Weights of a small mixture-of-experts language model, trained from scratch on English Wikipedia: a variant of Adam for the experts, 1056M tokens.
Below are experts of layer 4 (counted from 0) of a mixture-of-experts language model. Rows are named router (the router's row for the expert), gate (a neuron's input weights, with its number), up (a neuron's input weights, with its number) and show model dimensions 0-255. Each number is 500 + 25 x the weight over its row's rms, rounded and kept within 0 to 999. Numbers have three digits each.
Before each expert's rows: "gets" lists some tokens that make up at least twice as much of what it gets as of all text. This comes from a sample of Wikipedia text that the model never trained on. Tokens count by the router's weight.

# expert 43
gets: " was", "\n", " is", " as", "==", " are"
router:511502474551479506505510537475477463545488536537528481523513497508496454492496523535526490521485520468487499474512511532488517486489500537491504522508516460481452511532500522471485461445525496489500469497498460489519506511528499528480491508499518482497507444485546535476482521482436553445557543473504478462518501478507517532468484582513500481518508532506488499527498534506481542465520514517508480514499498482522491496444534484480489509508474481509474537461466484502502473511526489427490508446526534522500503504499540508503566525482495495528483502470513497504460550490502439488513473505532488497501501510463520542488509513491507489514504517519528493518467522481477530524471494470508511491485515516508517503486486535467493490505505510470468482537491510489477535475486444
gate0:473476499464487474531495504494464459498499503503477506550480558514502523514477505480485506526519546534520505497467498514506491551486473514517494507520494536497545455528530479527486525480508494539504511474524504514489482470473499536463508541499498501522512493507537490481502486534517491515512500528495512482523463498545450445531508495509500505534534504551499501482510528487492528502542516493542481509502529527483514504489503495480527502470443526526483525515527505506525503434463509468503527490493525460529456438494502489475521464495542535501502485464534573516485528447482518477504490517512469498452493520490543474474459500506485522541475466492515487457492512479510486527476473509552529505473504488502537527532518485496497547478484521499478528459469505499520468512456534
up0:499480489512510507482509499471523492501473503515476481462526494462466498529500526489515492492450550476446509475504480536489478467488548501479502517506466451480509443519520490492476523517461493499525486496490494504498502495505501544497504499510486472487486506493498479483487452509476575500560513500485540536510428557482446495576502516521508501513525506525501491504529528503503537536538526528518541487479501529440562506482483471466518476515524500488447532480524529491528514473498539496477498498512505510458509491504525556475517463512513554508498502507502540490526499487494483516519482512527515519477549513482538500479462517504504492509481493466541491476523521482497522493525485498539463500494512505499553528531525470489486540484463494469515524496457473499491477495487507

# expert 58
gets: " the", ".", " The", " with", " a", " into"
router:435485490534508522465462530496493453470510476484516496520462515504507486529523487495546473485491514492517559493526522491531491473503519517515525492507507490552458508507498465523523486438490536482501481508532492477497522522520500512535507484510522505529483490496497531493533506469537545504484506507515482471495502565538532479508524555531546492507499512529519477499480497523458527471480506522494517527521491472527545470534511485502524507518479505494477487471487555499482475488488511483526541491523521472524461514504520448501504530500515504554503483512459512516493519490482478530521478493462535483487504496460513450517535511503506502516504459525544490533507453472500482486544477470530511472494471532568519445512472543510495482490527474473456486484488530523488534481461481
gate0:493481509467500472534517487510494505490524563496517552483479478478505515501476521506522486524504538538497505484491454496454478479471505479512533489475473530503507482508551498530501514508523497493470515446514512515486499499495497523495521503506474513516508504519502529529495529478477450483522469496477569506485472490529480450473493483569493518489441516553488489529510440485467461513500506546476503480542474515493509450492491490465499485488470513500465518510489509547500537493489459486504507507468492476495519483527506525448501470484525480481486518478526451490505526509518465522511514463498490487484492517476448481518491530514472486517519464529511474529502544502519546467504561467517492480503482483456541521508486538446510512547496504502467483485469468521508537490540453
up0:448499508469499491514485528467503482486502492451546517513473484553547504485466514451526512489471502535494529516490471495518508476455495475501511490494482527527486497524520472555510504477538487501517478480514532515487551469503526538476473529501496523485497497461546524517501502461501476516535526515538570457558472498482512491490550505498460518461486518576463511505472505512504486513507465538492490547523496499490485517509527527494491496545479476500473496469495572516558500533501507487517515494500505506516486487458513485455494462503485500486462463493536505542492531521479509498493454511472509485504530508507443478530507471464497538517483495510506527470485508518501506510564534482495508490486502497454485527489493547509480519503510522522474482516502527522532502481508492

# expert 23
gets: "1", "2", "3", "0", "4", "6"
router:473512480487495450503506499507471549550510521506478515511465471500502508558518532511506476522529479551527524500523537509521507496497486504490496483489511510505539530517500493501494539481520477546474463481511517521521462521522502519527488506495462468496502478551507503476518525511502490565482487480477515484456515465500478497469531491496500487485504502519567469490521511511456480509537486466469470480513547497499461529482535494469477534520473495499509525519547450476552483501501468474455487481446540515522513488511505475531528492511457524476539521486509474498528493503520493482531524510546482498501519488493513548481489519467494523508476448510442471523456534487557496480511538522509509535478549509479462491465496489496514504540487494524506524485484490454515515468495540
gate0:545512519553446493504506508475489517501466536481430539534488545477511516502499523476480568555509488554546524505480513503515490509514453538486491457548498542474545554541446493545542563499493523500508453491503528510509499492518498484471492489521527502428500489518495498546476506513519498536503509507553497493510469471536513483526483500502512500528519490518540461499501526504491452470493473444524521494530514498533480502542526527497546508492482505540491503494498510513484497542534487524500500497515496526487527526486505460518519518487509472488505536507495498508512494485543512464494500519515473506494471503475479505506498474503494479520486525518487517493493548493537458450515478499509527452471523496511497498513481524489520517527502516494496487490488490505453498529452507
up0:516517517510454456509483516518459534510487463502466526484514494537494487504496500501514543565546483522486517556512478537517525456491491521526476471521499517488490535503459497516508500489455556494515478500513527469489492477514535519512498478496529458498496482551490477487479511455494535522500516483532491464488488478554476524504508493498498529506505516504500492445529539496534535506505428536479521513506473483489472488524509543472510474515533496513508525502498466504496452536478494481493479492494487451466524509488472509499521532504514482522500506555468488508503457495513486497558474502530507521528522506530521502509496479485512477529538487515488513468468518493532525459486402515499489528506506517485523519519469504491453554506501483552483515541494511503538522498502462

# expert 50
gets: ",", ".", " as", " in", ":", "'"
router:477493526498519484467507516515486516503520523524444487502477545527511506482495484503518517485522482484473469541510494536491500516471491499475511470492482515506531459517449530511473482488510488487507451543511474507492498520502455478496500515526517491538505507483494479450480515477474550501464507470494496485505507528505542501524480514527503509508447486494503500506530487518508501517473494558454492538474490503489540511492497481451511449508522521496472508491463504495483547527518468439488494541485479485497481539503449527481522569477489513487514482536494479538490502466522523467471494525488468479463533459489459462517507489475466468500531478510486526492555525475493522503520529536511443505511489536466521503475523521470581522497493470489535463497473465493498476515480452
gate0:489515528505466500545524495509533542548459546516483522515495508460521517533499475513474504545521486512553462456468492544491523552555507500527482467521520550471509538449442466511504506491500456501507511546480503544521481513513512496466536510516527501578498523492526473502505465510511492495483477518460493514487504526488498475530522512496521558535511524461451468511460485499486524488501487490479457482488535516479505441521484478514488456510487449552469521530509525527507518499480455527478482504484475538490471489493523492467486507476462527499502498493492499517511466495534520480509498500518475504503485490507446473489497492505510516516480489495480486517514494499512442492501548479492520502432492465494486512495501468502525516527494519459500508496485520503542488502501502
up0:456441470491485458496489507495495496503506485455473496494527461518516495486512524491501522485508499459465489500507474504490485481494467442458501493495489466480494460519570522487482486520516547515484491547493539521519540484482488502497475488456518544478500507504514513518519526492518488506502513499568520497504508439474460506467494545444545466528460499504457506495532470498518460498565529464509506556532490470540445539501463516523473477490497526482498473483511454490515479498520520503453521496520524485537498506506476494521499473488528519454469471479491476491506474478510510531498466517464491503511523533474520533511478518494489500519493502454488474463479475482501498473461480507450469466512506489489482509508497492514475472480500493542474483535493492513446504496515537